Experts of a small language model.
Experts: 96 experts in each of 6 layers, 4 picks a token, a sigmoid router.
Below are experts of layer 3 (counted from 0) of a mixture-of-experts language model. Rows are named up (a neuron's input weights, with its number) and show model dimensions 0-255. Each number is 50 + 10 x the weight over its row's rms, rounded and kept within 0 to 99.
Before each expert's rows: "gets" lists some tokens that make up at least twice as much of what it gets as of all text; "mostly gets" lists some tokens that are sent to it at least half of the time. This comes from a sample of Wikipedia text that the model never trained on. Tokens count by the router's weight.

# expert 17
gets: "-", ":", "):", " •", "'", " -"
mostly gets: "-", ":", "hylum", "):", " titled", " entitled"
up1:62 50 40 71 56 39 53 37 57 43 36 37 57 54 46 44 39 53 43 69 24 49 55 50 45 43 53 47 35 52 37 54 52 56 48 38 41 53 51 50 55 61 61 61 53 46 59 60 57 49 50 46 50 38 53 51 52 32 68 40 55 64 53 45 48 52 50 61 48 46 58 48 52 58 72 47 46 60 37 75 54 30 60 41 65 51 62 60 35 58 62 66 53 56 44 40 54 43 64 61 55 46 58 71 36 52 43 28 48 48 53 41 40 57 59 57 56 60 61 18 48 64 43 63 53 50 59 41 47 54 48 44 50 58 46 48 64 52 59 53 52 52 61 37 28 32 40 60 67 47 64 37 55 50 44 60 48 74 60 36 50 50 39 43 47 46 56 56 47 42 50 32 50 53 49 59 53 61 65 27 40 51 48 38 48 45 56 53 55 79 31 50 41 45 30 52 37 63 45 33 47 41 60 40 45 54 64 34 57 42 51 27 53 27 47 52 49 38 48 44 54 61 63 50 43 34 60 27 61 68 54 55 50 48 46 61 43 46 43 57 52 60 46 58 59 53 47 64 54 45 46 49 46 43 49 47

# expert 69
gets: " |", ";", ")", "\n", " –", " -"
mostly gets: " (1)", " rpm", " (3)", "84)", "^{", ">"
up0:53 60 53 34 52 42 63 55 59 69 48 42 47 47 44 23 39 54 42 62 40 48 48 29 42 63 60 42 40 53 51 46 66 46 50 63 43 62 50 48 44 53 63 46 57 37 75 53 40 42 47 38 53 50 55 72 43 47 41 33 64 56 53 53 52 63 36 55 70 47 57 63 43 38 55 58 37 36 52 65 29 44 49 49 43 46 59 48 51 50 48 47 68 55 63 42 55 40 62 46 45 54 50 63 39 49 37 46 45 52 52 46 51 40 34 63 59 51 47 35 47 58 59 63 40 47 45 47 58 79 46 64 28 27 44 42 65 36 48 54 65 50 40 52 39 60 53 39 45 53 46 40 52 56 42 50 53 49 60 59 70 62 65 53 43 49 60 60 64 55 74 47 32 38 36 41 62 46 62 54 46 48 58 43 55 41 56 36 53 47 54 61 44 35 45 39 67 46 59 39 52 35 63 55 42 44 59 49 43 48 50 39 54 32 68 47 62 41 51 58 52 40 51 57 50 25 59 47 36 40 54 46 56 17 54 44 42 45 68 60 39 50 34 47 56 51 60 51 45 48 48 51 56 32 59 50

# expert 42
gets: " (", " \"", "/", "–", "–19", "("
mostly gets: " (", " \"", "(", " [", " (1", " '"
up1:57 63 69 54 40 67 42 46 39 57 52 49 49 47 54 49 57 42 53 68 66 46 59 34 58 44 43 59 76 64 58 38 71 40 47 43 44 51 48 47 43 58 65 42 50 48 59 58 48 53 31 53 66 34 58 47 65 56 41 46 62 64 55 53 37 57 67 52 57 37 52 49 55 55 49 55 36 47 47 51 59 61 40 56 49 53 51 52 54 71 58 57 41 57 50 47 41 34 59 26 51 46 34 68 57 60 41 49 28 48 76 54 52 47 51 38 59 49 52 49 28 52 43 64 43 45 47 58 46 44 66 23 44 54 24 35 48 37 50 30 63 39 56 45 41 51 49 37 60 41 63 51 62 69 46 59 40 70 62 58 41 55 44 48 51 53 47 47 51 46 59 28 45 43 58 40 41 27 52 51 48 48 60 41 34 44 46 38 63 51 44 39 51 57 47 52 67 68 58 55 53 55 53 33 40 54 44 55 56 50 53 34 57 45 61 50 74 36 50 50 60 44 50 45 69 47 43 60 59 47 56 42 42 47 43 47 38 35 36 33 61 66 42 55 46 50 47 62 53 53 48 49 52 47 32 55

# expert 16
gets: ".", ").", "\".", ".\"", " but", " while"
mostly gets: ".", "\".", ").", ".\"", " 3.", " however"
up1:61 48 38 62 44 59 42 54 40 48 58 58 57 60 46 54 60 58 51 55 53 36 28 43 55 52 36 69 68 41 48 43 31 53 59 58 65 51 49 40 40 61 42 63 52 43 67 37 56 43 55 46 47 74 34 50 48 68 55 60 45 55 58 51 68 41 62 50 56 58 50 51 31 45 42 46 39 47 59 47 54 54 44 52 51 39 55 59 53 68 58 46 42 63 71 39 51 53 48 45 47 58 40 46 65 50 71 39 60 56 40 49 42 54 61 38 59 45 31 61 42 59 64 48 55 38 58 31 64 49 39 54 39 50 51 47 44 43 34 58 41 55 41 29 55 69 53 54 44 28 51 40 56 51 51 67 57 50 48 46 41 49 47 60 34 47 68 73 40 48 31 42 54 45 52 43 37 46 39 37 69 34 64 50 52 63 58 51 47 54 30 54 41 49 37 56 59 38 35 63 57 50 57 54 45 28 55 50 61 47 47 54 68 45 57 62 37 59 46 39 61 45 71 44 55 50 46 44 66 33 56 45 63 63 43 37 47 56 27 66 32 47 43 58 40 47 47 36 49 45 43 50 51 67 61 48

# expert 55
gets: "'", " ", ",", " of", " (", " in"
mostly gets: " del", " Primary", " et", " da", "の", " Classic"
up1:43 43 58 66 33 45 38 70 35 58 53 46 45 48 38 51 57 45 50 56 51 59 54 45 33 47 57 44 64 44 65 62 54 41 56 51 35 69 66 38 54 55 53 52 41 59 49 52 64 28 53 47 35 71 52 53 45 53 32 63 47 54 47 42 41 48 56 62 51 49 28 48 52 54 58 55 33 57 36 56 51 56 66 24 51 57 64 46 66 45 47 55 48 65 29 64 46 64 47 43 48 39 44 62 58 70 60 44 61 55 60 64 56 50 49 64 47 36 33 38 50 54 53 36 59 56 52 45 46 56 72 52 49 59 48 53 56 37 59 54 47 42 49 37 41 64 55 57 31 57 61 49 48 46 51 51 58 59 47 58 25 50 47 53 36 40 49 42 67 37 62 38 52 46 44 48 62 55 58 56 38 22 37 53 30 35 35 55 43 48 51 44 37 49 60 36 55 43 40 50 49 59 54 34 28 66 52 40 34 65 46 52 62 56 51 63 60 74 61 57 65 49 37 40 63 43 53 39 51 47 34 44 44 60 49 44 56 45 41 41 57 36 47 47 55 42 47 64 45 44 57 62 42 41 60 40

# expert 35
gets: ":", ";", " –", " -", "-", "="
mostly gets: ":", "=", "):", ");", "\";", " -"
up1:46 57 60 54 42 60 49 46 56 58 46 55 52 49 46 46 41 42 41 48 55 54 37 51 46 37 60 36 43 60 48 42 51 51 47 62 36 55 40 63 37 48 46 57 38 58 47 67 52 53 62 52 57 43 53 59 42 59 72 50 75 41 59 40 39 47 41 59 52 44 41 34 60 64 66 32 47 50 55 40 48 46 52 44 47 51 59 44 56 52 48 54 45 47 49 41 45 55 51 60 50 45 62 43 50 52 29 47 89 39 60 72 31 62 38 41 69 60 53 60 61 43 50 61 53 66 50 56 43 48 41 54 50 57 27 58 42 48 39 54 50 25 46 44 57 31 41 48 29 47 56 42 57 38 52 41 47 42 65 38 40 34 39 37 33 66 58 57 49 54 69 35 51 57 48 52 49 50 58 46 48 43 42 64 56 55 66 49 44 62 48 42 51 44 53 65 64 41 29 51 35 80 61 61 69 43 52 50 50 54 59 62 53 50 64 57 59 56 55 43 45 46 40 45 41 40 38 47 45 43 67 51 30 43 50 51 56 43 56 57 52 34 54 46 59 51 44 34 64 44 66 29 42 59 40 28

# expert 46
gets: ")", "\n", "\"", "),", ".", ")."
mostly gets: ")", "),", ").", "]", "\",", ");"
up1:63 55 50 57 58 44 50 45 53 38 45 51 75 48 59 49 52 37 51 55 50 55 49 53 50 35 45 57 61 59 47 40 60 49 49 42 48 57 60 33 58 51 49 61 39 53 39 60 34 43 59 54 54 69 63 59 50 51 62 65 43 61 58 49 59 35 50 42 50 35 47 59 46 34 65 54 48 47 54 72 53 57 48 50 54 47 32 55 50 48 44 54 50 44 56 42 43 51 67 52 47 57 63 62 66 66 53 35 55 19 65 67 59 60 55 57 40 59 31 64 45 58 49 59 56 40 44 43 61 43 43 67 35 49 57 53 53 61 44 59 33 59 45 42 54 53 70 32 36 43 42 29 46 67 58 41 56 48 54 32 45 34 46 63 65 56 44 31 32 49 39 34 55 64 48 39 50 55 49 54 29 58 54 53 29 56 68 65 53 43 55 61 53 34 49 40 36 38 39 43 43 31 55 46 45 36 72 38 44 51 48 62 46 53 59 38 42 52 51 46 57 42 54 53 30 59 48 61 55 45 47 70 59 29 44 50 66 53 50 59 51 65 54 42 31 47 46 46 33 63 55 52 50 53 43 61

# expert 82
gets: ".", ").", "\".", ".\"", " States", "1."
mostly gets: ".", ").", "\".", ".\"", "2.", "1."
up0:41 54 58 36 41 41 41 46 45 40 43 49 72 36 49 51 61 57 40 43 57 60 56 51 59 39 49 54 37 46 41 41 53 54 39 57 66 53 34 57 52 52 53 54 43 37 46 48 50 51 31 47 67 46 55 59 64 45 61 62 57 49 59 32 56 55 57 43 55 65 27 41 41 49 62 32 52 37 54 56 61 59 42 60 61 38 53 62 67 46 55 50 65 45 42 46 43 43 42 74 43 36 36 45 56 54 56 59 37 43 62 58 43 42 56 55 64 23 45 41 39 40 44 47 30 52 40 40 49 48 53 50 58 37 63 36 62 53 59 41 39 26 64 42 52 48 59 51 53 33 46 57 58 38 50 55 56 50 46 56 43 54 36 60 70 49 59 36 50 61 50 37 62 51 58 68 44 69 38 53 64 55 72 41 33 61 50 61 45 62 43 62 61 49 44 44 59 54 51 60 37 49 55 30 71 36 45 52 48 51 39 48 55 40 51 58 55 48 31 50 60 54 54 55 37 64 42 40 58 49 44 73 47 77 38 50 47 58 49 41 41 61 27 51 34 38 48 67 43 60 47 52 46 57 56 48

# expert 40
gets: " \"", " A", " ", "A", " c", " '"
mostly gets: " \"", " “", " un", " '", "Gl", " g"
up2:65 45 63 59 37 62 48 47 61 70 50 45 49 38 56 51 48 61 43 45 64 50 17 43 55 54 49 70 34 41 51 51 49 50 52 60 28 33 57 42 54 65 50 50 59 42 48 63 56 41 56 56 52 45 44 41 57 40 64 53 35 49 50 46 54 46 47 43 43 41 50 51 39 55 51 57 46 56 48 41 45 40 65 24 69 35 53 41 46 73 68 57 45 50 41 47 58 54 54 67 47 33 46 47 54 49 49 53 51 52 69 55 51 48 40 54 62 36 47 52 44 39 63 58 40 40 52 48 58 37 56 63 50 59 59 47 55 51 69 63 68 54 59 44 40 48 55 48 35 60 61 36 46 46 38 38 43 40 39 56 56 59 60 53 52 46 72 49 60 55 38 55 45 37 61 71 38 60 40 59 38 52 52 52 23 53 54 49 43 55 47 60 46 30 54 38 55 52 39 60 67 61 55 46 51 53 52 59 49 47 61 70 52 26 39 39 56 51 52 60 58 52 66 43 44 33 30 46 36 41 54 43 64 73 41 44 46 43 58 35 40 60 58 36 74 45 34 53 46 49 37 53 35 61 59 58

# expert 79
gets: " ", " 0", " 1", " 2", " up", " 4"
mostly gets: " ", " Votes", " Apps", " ±%", " Candidate", " %"
up0:51 48 73 49 52 33 50 52 49 66 59 49 47 64 43 49 60 49 36 58 53 38 54 52 43 69 57 57 44 54 44 39 68 47 55 47 56 42 61 53 52 71 44 37 47 34 62 52 51 44 40 51 52 43 44 69 57 48 39 58 60 64 52 43 53 46 54 51 53 33 50 54 43 52 31 42 38 64 56 43 54 49 59 38 41 55 54 60 48 40 38 53 46 64 49 32 50 59 88 71 49 58 40 49 57 46 67 40 52 43 45 36 46 62 50 61 64 54 47 49 51 50 53 50 43 36 56 49 47 52 46 53 61 55 61 43 61 36 47 57 44 72 47 43 53 72 52 58 51 50 47 57 55 59 45 50 38 53 45 41 33 49 59 53 41 37 68 43 62 47 30 39 54 58 39 50 40 35 66 60 50 27 36 40 40 40 59 56 40 39 46 65 35 37 42 33 51 42 37 50 58 66 60 54 42 69 33 35 53 53 43 47 51 43 35 57 55 46 57 62 48 36 53 77 29 54 19 45 53 51 54 47 55 62 34 66 45 48 54 44 43 62 44 44 59 49 71 50 36 45 44 60 54 52 55 47

# expert 85
gets: "-", "|", " de", " -", " •", " un"
mostly gets: "-", " du", " de", " d", " un", " des"
up0:59 35 54 61 53 71 69 47 36 44 65 61 66 54 62 52 47 47 25 55 44 51 42 46 41 53 47 49 65 62 61 20 43 48 35 59 47 63 69 47 62 56 40 64 47 44 52 36 36 25 54 49 64 44 57 24 45 37 59 66 50 46 50 45 47 41 45 62 57 59 37 59 57 37 53 54 57 45 64 35 56 45 58 64 56 39 40 47 51 49 55 43 52 61 64 43 68 61 31 50 40 30 54 61 63 29 41 56 42 47 59 50 50 61 54 41 70 46 50 40 67 60 55 53 35 44 59 20 51 38 67 51 63 56 44 42 45 35 43 45 66 53 54 55 52 43 55 69 52 44 62 59 66 48 58 46 60 47 39 46 65 50 56 53 47 37 58 49 44 47 43 42 52 45 39 49 47 65 42 52 44 42 46 49 40 49 56 44 42 52 50 41 51 50 56 50 38 60 33 27 49 54 38 48 39 24 70 49 59 46 60 67 54 53 41 43 53 56 53 36 54 49 36 51 47 37 52 52 43 42 51 37 61 42 49 47 49 46 40 52 48 65 61 48 59 36 51 48 55 43 44 48 69 56 49 63

# expert 22
gets: " (", ";", "(", " (1", " (18", " (2"
mostly gets: " (", "(", " [", " (1", " (18", " (0)"
up1:19 54 58 52 55 68 22 61 53 43 60 38 43 39 41 45 46 30 54 43 62 66 52 41 56 49 58 68 60 36 60 56 52 61 56 48 41 44 53 46 46 61 59 62 65 31 48 47 40 51 54 47 74 65 45 37 68 72 44 28 52 59 30 33 46 26 52 55 51 44 48 63 42 51 53 53 41 47 44 39 40 48 64 47 52 44 50 52 53 58 65 41 52 54 46 44 52 38 51 59 53 47 49 47 30 52 61 46 45 22 54 56 47 53 57 64 37 65 38 50 54 56 45 41 44 44 52 35 56 46 38 52 48 52 52 57 43 47 67 54 33 57 30 51 49 41 68 42 56 48 33 50 52 64 36 39 72 50 54 59 57 61 56 43 62 41 50 49 52 47 45 45 52 47 49 27 54 47 59 51 48 43 40 56 52 46 56 53 45 47 35 33 52 50 61 40 40 49 48 54 42 54 58 52 53 62 67 52 52 54 50 53 54 35 44 54 59 60 40 55 39 41 61 65 42 55 30 64 37 43 61 43 51 59 65 56 48 45 49 55 37 55 49 59 35 55 46 55 43 61 48 68 85 48 56 68

# expert 78
gets: "S", " A", "N", "A", "E", "W"
mostly gets: "N", "A", "B", "S", "C", "R"
up1:46 53 48 48 66 47 49 46 50 39 44 53 35 61 50 56 52 53 54 32 42 40 39 40 37 58 48 45 57 47 45 50 50 45 36 59 25 68 50 71 64 38 49 74 66 52 65 43 44 48 77 35 46 45 48 40 61 62 65 36 35 49 61 52 59 50 55 44 38 69 43 59 45 54 63 45 54 46 66 43 27 38 43 53 42 46 50 49 50 39 36 56 47 51 42 51 57 45 61 57 51 55 35 59 46 60 57 38 64 59 59 52 45 68 63 57 50 47 49 58 66 53 59 64 60 33 59 42 44 45 60 37 37 54 49 49 40 55 65 58 54 59 58 52 41 46 31 62 42 49 72 52 59 49 42 38 41 55 42 60 34 46 41 44 44 50 52 41 52 49 63 36 53 41 32 54 50 71 47 56 69 45 61 48 52 63 70 50 30 48 69 45 38 51 46 49 49 33 28 56 44 33 58 47 42 52 41 76 45 53 40 58 31 57 39 48 56 46 52 56 42 57 50 55 35 56 31 54 55 62 58 46 38 44 63 35 48 41 34 40 47 52 64 46 50 40 62 38 40 58 57 48 61 59 58 60